From a checkpoint of a small mixture-of-experts model trained on Wikipedia.
Experts: 6 picks a token, a sigmoid router.
Training: a variant of Muon for the experts, 808M tokens, 3285 steps.
Below are experts of layer 3 (counted from 0) of a mixture-of-experts language model. Rows are named router (the router's row for the expert), gate (a neuron's input weights, with its number), up (a neuron's input weights, with its number) and show model dimensions 0-159. Each number is 50 + 12 x the weight over its row's rms, rounded and kept within 0 to 99.
Before each expert's rows: a language model's description of what the expert responds to. This comes from a sample of Wikipedia text that the model never trained on.

# expert 18
What it handles: Everyday nouns right after the, a or his, especially time and sports words: season, year, game, half-time, office.
router:40 53 56 56 33 65 48 55 44 54 50 45 53 49 16 56 53 21 42 89 63 45 63 54 58 41 34 68 62 46 39 53 58 49 58 64 43 58 42 56 45 70 58 57 60 60 45 59 57 50 52 60 52 58 25 73 39 40 20 28 70 65 52 56 51 51 26 38 63 43 50 41 41 54 59 59 73 47 47 65 49 53 54 40 55 71 59 69 32 70 38 36 38 58 65 52 58 50 55 46 42 77 53 53 21 43 42 47 50 46 58 37 54 61 40 55 40 35 30 30 35 71 37 72 62 45 46 41 51 68 34 55 48 57 44 48 50 48 69 48 61 55 61 46 58 44 74 59 60 48 41 54 63 52 47 44 54 49 46 46
gate1:77 56 61 65 40 35 66 52 62 47 55 39 44 39 39 34 55 32 57 71 25 58 57 53 26 59 34 68 30 58 51 35 36 40 56 60 54 49 58 58 38 46 52 50 54 44 34 59 39 41 57 42 46 42 36 50 68 45 38 34 67 44 64 48 54 39 66 51 44 56 63 76 44 35 25 58 49 39 65 66 55 46 60 50 54 43 45 52 35 38 71 47 42 23 54 61 52 68 55 48 37 80 43 43 48 57 45 36 78 29 56 46 40 37 46 40 42 56 40 43 52 55 51 44 30 49 51 51 56 57 48 48 29 43 58 44 52 50 57 42 54 53 58 47 51 48 51 35 52 34 65 57 76 25 57 58 87 58 36 67
up1:54 54 43 55 47 57 42 24 55 54 42 60 73 64 45 36 51 60 50 60 40 47 43 59 47 67 58 48 38 47 31 76 58 37 45 62 61 54 60 34 31 36 73 38 64 54 66 56 41 57 35 42 25 63 60 58 66 47 56 53 72 30 50 65 41 59 56 45 38 46 41 73 58 40 44 48 58 43 40 58 55 49 37 37 48 66 63 23 68 74 47 57 45 38 55 68 47 39 71 45 51 32 80 44 20 57 47 61 73 47 60 44 61 44 53 50 65 48 42 64 58 41 56 46 69 65 54 64 41 48 44 32 44 63 54 50 62 59 44 41 44 46 51 58 21 56 41 41 55 66 56 35 51 54 39 48 44 59 63 73
gate2:35 31 43 40 25 47 60 42 59 43 49 56 48 54 38 64 62 51 54 68 51 55 40 37 45 48 42 60 79 43 49 45 71 55 44 61 57 52 36 69 37 46 50 78 50 44 42 24 47 66 47 60 45 54 42 48 23 47 40 57 57 67 63 57 69 60 33 31 37 66 53 44 53 50 44 49 55 33 61 32 49 51 56 49 38 52 48 46 38 50 47 47 52 47 61 53 35 55 62 43 54 81 34 52 40 39 51 64 36 49 37 48 72 43 68 68 56 50 77 27 74 61 36 37 52 60 40 48 55 51 53 68 38 50 52 60 33 50 61 46 55 66 64 43 55 33 63 51 68 52 29 59 57 55 33 26 68 58 38 79
up2:23 39 52 46 49 61 29 55 37 25 38 50 36 47 54 54 56 53 48 47 51 36 66 58 67 45 39 60 51 56 30 59 18 38 56 49 54 57 31 76 38 44 58 65 55 58 60 57 22 51 51 41 49 34 77 57 34 51 60 33 36 66 54 57 59 53 28 53 38 68 36 54 62 46 51 62 42 56 63 51 53 49 44 44 39 50 45 39 49 44 59 53 53 68 47 65 44 35 42 46 67 49 64 50 27 37 51 47 48 52 77 38 37 36 47 57 63 32 60 66 39 64 35 57 57 39 34 56 58 48 28 34 53 62 66 75 52 47 44 68 67 29 51 51 37 55 48 75 64 60 46 59 64 65 49 54 31 43 49 62
gate3:49 56 44 54 49 61 53 53 49 40 62 49 34 48 42 28 65 54 63 59 64 61 67 38 40 71 40 33 63 48 52 63 36 62 65 39 37 70 47 51 55 53 44 41 54 56 60 45 68 52 50 64 43 40 32 44 45 52 55 40 39 26 55 61 43 35 39 41 41 42 48 27 38 41 48 68 83 47 60 63 62 63 39 22 37 89 47 47 52 70 51 54 56 56 51 52 57 42 48 52 23 76 62 77 63 53 52 54 48 64 62 76 54 44 67 67 53 41 40 36 47 62 62 58 54 51 44 42 39 65 36 66 46 42 33 46 39 45 76 29 38 55 40 57 62 39 56 62 57 52 49 37 54 37 55 39 47 48 64 47
up3:68 48 54 67 36 35 62 38 41 39 70 33 60 51 41 31 53 53 63 43 50 56 54 65 90 47 38 42 39 45 52 65 45 50 51 44 46 70 54 36 58 55 56 42 54 60 63 36 48 38 80 57 64 35 50 41 44 47 52 50 35 63 59 32 59 61 59 40 57 50 43 34 56 29 44 65 53 61 41 45 40 55 54 38 48 43 61 66 76 32 61 52 29 27 58 40 74 37 70 56 40 41 42 34 41 41 35 52 69 40 58 45 49 31 36 68 57 27 44 63 63 34 81 40 53 55 53 29 45 60 61 41 41 47 44 42 49 46 58 54 43 40 40 33 61 64 60 55 56 66 33 52 53 55 52 63 38 35 43 51
gate4:41 48 64 60 40 69 53 43 57 42 46 61 40 56 35 38 56 43 71 77 58 52 30 55 67 59 28 61 38 39 65 43 36 35 53 48 45 55 53 57 55 43 49 57 66 58 55 86 32 51 23 58 59 51 36 45 51 35 31 42 59 38 74 59 45 51 52 39 59 61 54 47 35 67 47 18 48 51 57 57 59 50 57 39 49 53 54 41 41 39 34 53 65 62 60 35 28 55 37 46 38 63 31 44 53 53 50 38 54 44 70 12 64 50 39 46 59 50 40 40 39 50 50 69 43 40 57 28 45 59 54 45 41 52 41 33 54 45 48 57 49 62 61 48 28 70 71 46 38 43 64 42 54 45 44 57 74 28 57 41
up4:28 58 62 53 35 67 62 26 23 31 55 41 46 41 42 52 63 22 50 53 46 52 35 87 52 81 54 58 48 54 16 44 52 44 64 42 60 42 41 52 52 63 59 57 60 41 38 61 50 62 42 70 61 47 36 71 38 44 66 37 63 42 59 52 49 58 64 53 50 49 27 38 46 53 52 60 60 20 61 49 47 65 45 55 59 50 53 42 36 60 61 52 34 33 32 32 50 38 45 45 44 79 39 32 52 52 45 69 65 44 53 42 43 58 41 50 49 66 57 40 36 52 48 45 49 61 61 49 68 52 44 54 59 57 51 50 49 37 62 46 53 61 52 58 61 59 38 45 34 72 40 41 30 45 41 33 63 60 52 70
gate5:44 45 53 55 43 57 74 53 45 50 41 40 49 39 55 36 56 32 54 58 32 43 40 80 66 45 75 47 47 34 35 26 52 60 53 63 42 26 44 24 48 34 46 38 61 64 73 54 45 61 57 24 63 46 45 56 44 40 36 52 39 68 25 30 60 49 52 21 46 53 54 33 42 48 42 63 63 46 52 57 55 35 62 57 27 63 65 49 47 41 43 32 65 48 55 25 37 41 36 46 38 51 50 41 72 47 52 57 60 64 64 59 45 49 33 56 56 60 54 49 43 45 48 56 57 64 72 52 46 48 39 35 40 45 61 37 72 37 63 40 41 62 54 61 65 38 60 56 45 47 39 37 59 50 49 27 32 33 47 30
up5:49 50 56 43 44 39 54 59 68 58 34 30 39 48 55 32 51 40 84 58 63 53 56 56 51 35 22 57 65 42 66 55 44 51 59 59 43 57 34 49 38 49 33 56 59 50 49 28 43 64 33 61 51 55 66 59 44 41 47 26 48 65 50 37 38 49 43 33 46 46 49 26 46 53 41 45 36 67 56 64 60 69 62 44 52 59 46 58 70 37 58 55 54 39 41 56 44 71 58 59 37 69 57 40 43 30 39 42 46 49 33 48 53 36 53 46 78 34 30 37 30 56 49 85 60 44 46 36 52 55 55 61 43 51 53 55 40 58 47 68 61 53 61 44 16 45 36 16 37 51 65 47 58 44 61 58 57 37 45 47
gate6:37 59 44 39 64 51 30 44 54 56 54 37 45 44 59 47 50 52 70 33 50 65 54 34 44 39 52 60 40 30 68 53 75 67 65 49 28 58 59 55 18 31 48 58 32 38 52 54 51 47 67 45 71 47 76 68 25 45 46 50 61 45 49 33 52 62 45 72 38 24 43 43 60 49 60 65 61 50 60 44 55 50 64 32 58 67 39 54 55 40 57 75 53 71 45 57 31 49 70 23 61 38 52 52 38 47 50 50 40 72 67 54 61 34 54 44 40 57 63 62 38 57 41 53 54 62 42 33 57 39 52 59 62 61 52 55 31 44 38 46 25 50 43 70 62 61 57 48 46 37 58 65 45 57 51 48 65 45 36 59
up6:43 66 59 35 58 26 42 41 41 65 39 55 51 49 66 24 41 39 54 70 39 62 62 54 65 63 33 34 62 49 33 50 37 63 50 59 45 33 57 45 52 48 51 44 43 61 54 57 45 63 47 29 59 57 32 64 32 83 39 20 58 51 67 51 28 26 42 65 54 35 47 43 36 54 59 57 65 42 65 65 64 50 41 62 55 37 35 46 46 59 45 70 64 39 49 51 43 56 58 22 50 49 50 60 50 36 82 43 24 65 60 57 45 35 33 52 43 55 39 54 54 49 65 44 68 54 44 56 44 64 47 59 41 49 52 50 33 55 49 41 37 46 51 58 70 38 65 44 70 71 42 52 69 48 44 43 43 69 56 49
gate7:54 56 58 51 56 60 45 52 42 56 46 32 38 52 23 50 61 37 84 75 54 51 46 32 79 59 32 49 73 61 35 40 63 44 57 53 60 37 73 54 33 45 56 28 50 51 45 23 47 49 47 27 32 57 50 30 47 56 64 39 60 47 41 43 36 52 41 55 49 47 49 43 66 44 51 39 36 46 40 41 57 53 43 47 59 57 55 59 33 60 41 41 42 37 52 43 57 58 64 64 55 42 73 57 34 55 43 52 62 54 46 55 40 28 47 49 39 42 30 49 17 44 62 49 47 40 41 49 56 56 46 44 34 62 26 29 61 70 54 46 38 66 56 35 46 79 61 25 66 62 35 58 50 46 52 29 50 44 43 52
up7:67 67 59 68 56 53 50 50 55 30 30 47 64 55 66 38 43 63 66 58 26 52 46 43 51 44 39 54 47 58 44 49 54 35 61 54 45 45 48 50 48 44 57 45 33 37 35 45 62 75 58 31 58 41 63 53 47 37 60 55 57 34 68 44 59 36 49 53 35 43 49 66 12 54 42 36 67 64 61 44 81 15 41 52 56 50 68 25 54 58 52 54 35 66 57 50 48 71 55 42 38 49 47 45 42 47 58 56 44 58 79 52 31 58 34 35 32 44 56 54 79 44 35 46 47 46 59 64 51 45 41 57 56 62 29 47 61 59 44 51 61 49 29 67 40 74 37 63 66 51 67 61 54 41 37 49 56 51 54 47
gate8:47 59 42 23 58 36 53 43 63 69 62 53 45 39 18 52 56 52 35 54 19 46 41 71 75 61 44 30 44 54 63 35 46 55 52 75 72 62 71 38 52 38 58 43 47 29 61 42 41 56 61 42 57 51 50 46 35 39 61 55 40 25 35 41 62 34 35 59 53 77 52 59 61 59 59 60 50 39 61 33 52 37 59 66 51 50 74 64 42 39 45 45 51 42 55 40 61 50 55 61 52 56 68 53 43 61 51 45 59 55 53 75 45 41 39 31 51 56 53 65 33 51 47 78 43 35 18 52 47 57 46 57 51 45 55 43 41 54 40 40 51 57 54 42 48 50 54 31 43 42 80 32 54 47 65 46 48 58 57 33
up8:63 51 49 56 46 56 64 58 63 47 42 46 47 64 52 48 52 73 45 40 27 34 41 49 53 73 63 65 58 63 45 46 62 36 47 51 38 70 38 54 39 62 26 51 48 57 53 38 37 56 75 34 62 55 43 60 63 43 69 42 63 40 44 64 53 33 57 49 64 64 79 44 44 46 38 60 71 54 34 70 51 69 36 41 41 37 52 58 41 40 27 58 63 47 42 69 50 88 57 58 42 42 45 54 63 33 48 61 48 43 46 38 37 65 45 42 55 46 32 64 47 51 71 29 39 42 45 42 21 29 63 42 66 46 45 75 39 41 49 35 61 54 64 71 61 38 54 62 63 60 48 54 59 56 48 46 61 53 49 58
gate9:34 33 45 55 27 36 40 54 49 39 47 43 33 51 44 43 52 35 46 64 46 44 59 36 77 49 48 39 53 61 47 57 31 36 44 45 38 53 43 43 44 82 47 33 56 45 51 69 64 35 75 48 74 49 52 35 49 55 49 45 64 73 68 40 53 53 54 67 62 54 51 35 59 54 48 64 51 42 37 31 53 59 30 69 47 50 35 41 52 77 62 44 30 60 76 37 55 51 56 37 37 63 46 45 44 58 61 53 35 35 63 56 61 41 51 32 39 42 45 36 66 62 47 47 62 52 36 70 27 45 59 44 31 46 46 55 52 39 35 44 64 54 40 51 45 82 55 75 49 63 63 29 48 53 39 40 51 42 54 34
up9:63 29 65 54 31 58 51 53 63 69 62 52 44 45 50 35 53 37 50 49 82 63 19 31 71 43 67 46 60 46 68 39 38 48 33 44 54 42 48 36 44 43 39 47 62 66 31 57 65 37 38 49 50 69 38 29 40 63 74 57 34 38 57 50 38 50 54 37 38 39 60 43 51 22 55 48 58 64 37 62 59 50 63 45 44 69 42 45 57 62 54 27 54 60 55 71 28 48 59 54 46 60 42 52 52 51 48 49 36 61 55 74 47 37 64 55 61 57 50 65 35 57 40 53 64 51 54 38 61 51 71 67 45 72 44 57 56 48 43 30 61 79 48 59 66 46 62 51 69 65 55 43 32 60 58 44 51 57 52 58
gate10:33 46 75 58 57 37 31 46 60 50 69 53 60 40 62 40 61 42 56 50 40 67 66 37 45 54 56 82 47 46 45 38 45 53 54 36 46 35 56 58 52 60 59 74 69 50 41 38 77 45 62 30 45 54 82 64 62 68 54 43 65 78 29 30 50 38 44 52 61 49 33 54 48 39 54 57 60 64 39 50 43 51 30 44 66 41 55 69 37 64 62 48 77 52 27 38 50 51 63 63 55 50 59 47 59 55 48 55 37 49 35 53 61 55 54 48 65 51 47 17 42 45 54 68 50 43 50 43 57 55 49 35 57 34 49 45 43 39 33 40 44 30 40 43 59 57 51 45 63 46 27 47 35 54 24 56 44 57 32 43
up10:57 74 54 51 36 60 44 54 57 47 45 35 67 50 51 62 62 65 58 58 47 54 24 49 47 18 32 38 55 65 63 39 46 49 54 54 52 57 75 24 49 44 43 69 56 38 70 39 48 60 66 68 42 41 43 43 61 34 69 36 54 57 36 40 56 28 40 51 51 47 30 48 53 71 29 42 51 39 66 52 53 54 27 56 78 71 43 39 39 48 40 52 60 63 46 43 51 47 65 53 54 56 66 48 41 54 41 33 52 49 53 31 34 76 48 39 65 47 36 46 45 60 53 43 43 61 49 60 35 63 41 54 59 37 52 64 25 56 59 31 59 65 42 60 50 68 67 42 40 63 18 58 50 41 46 37 59 39 51 56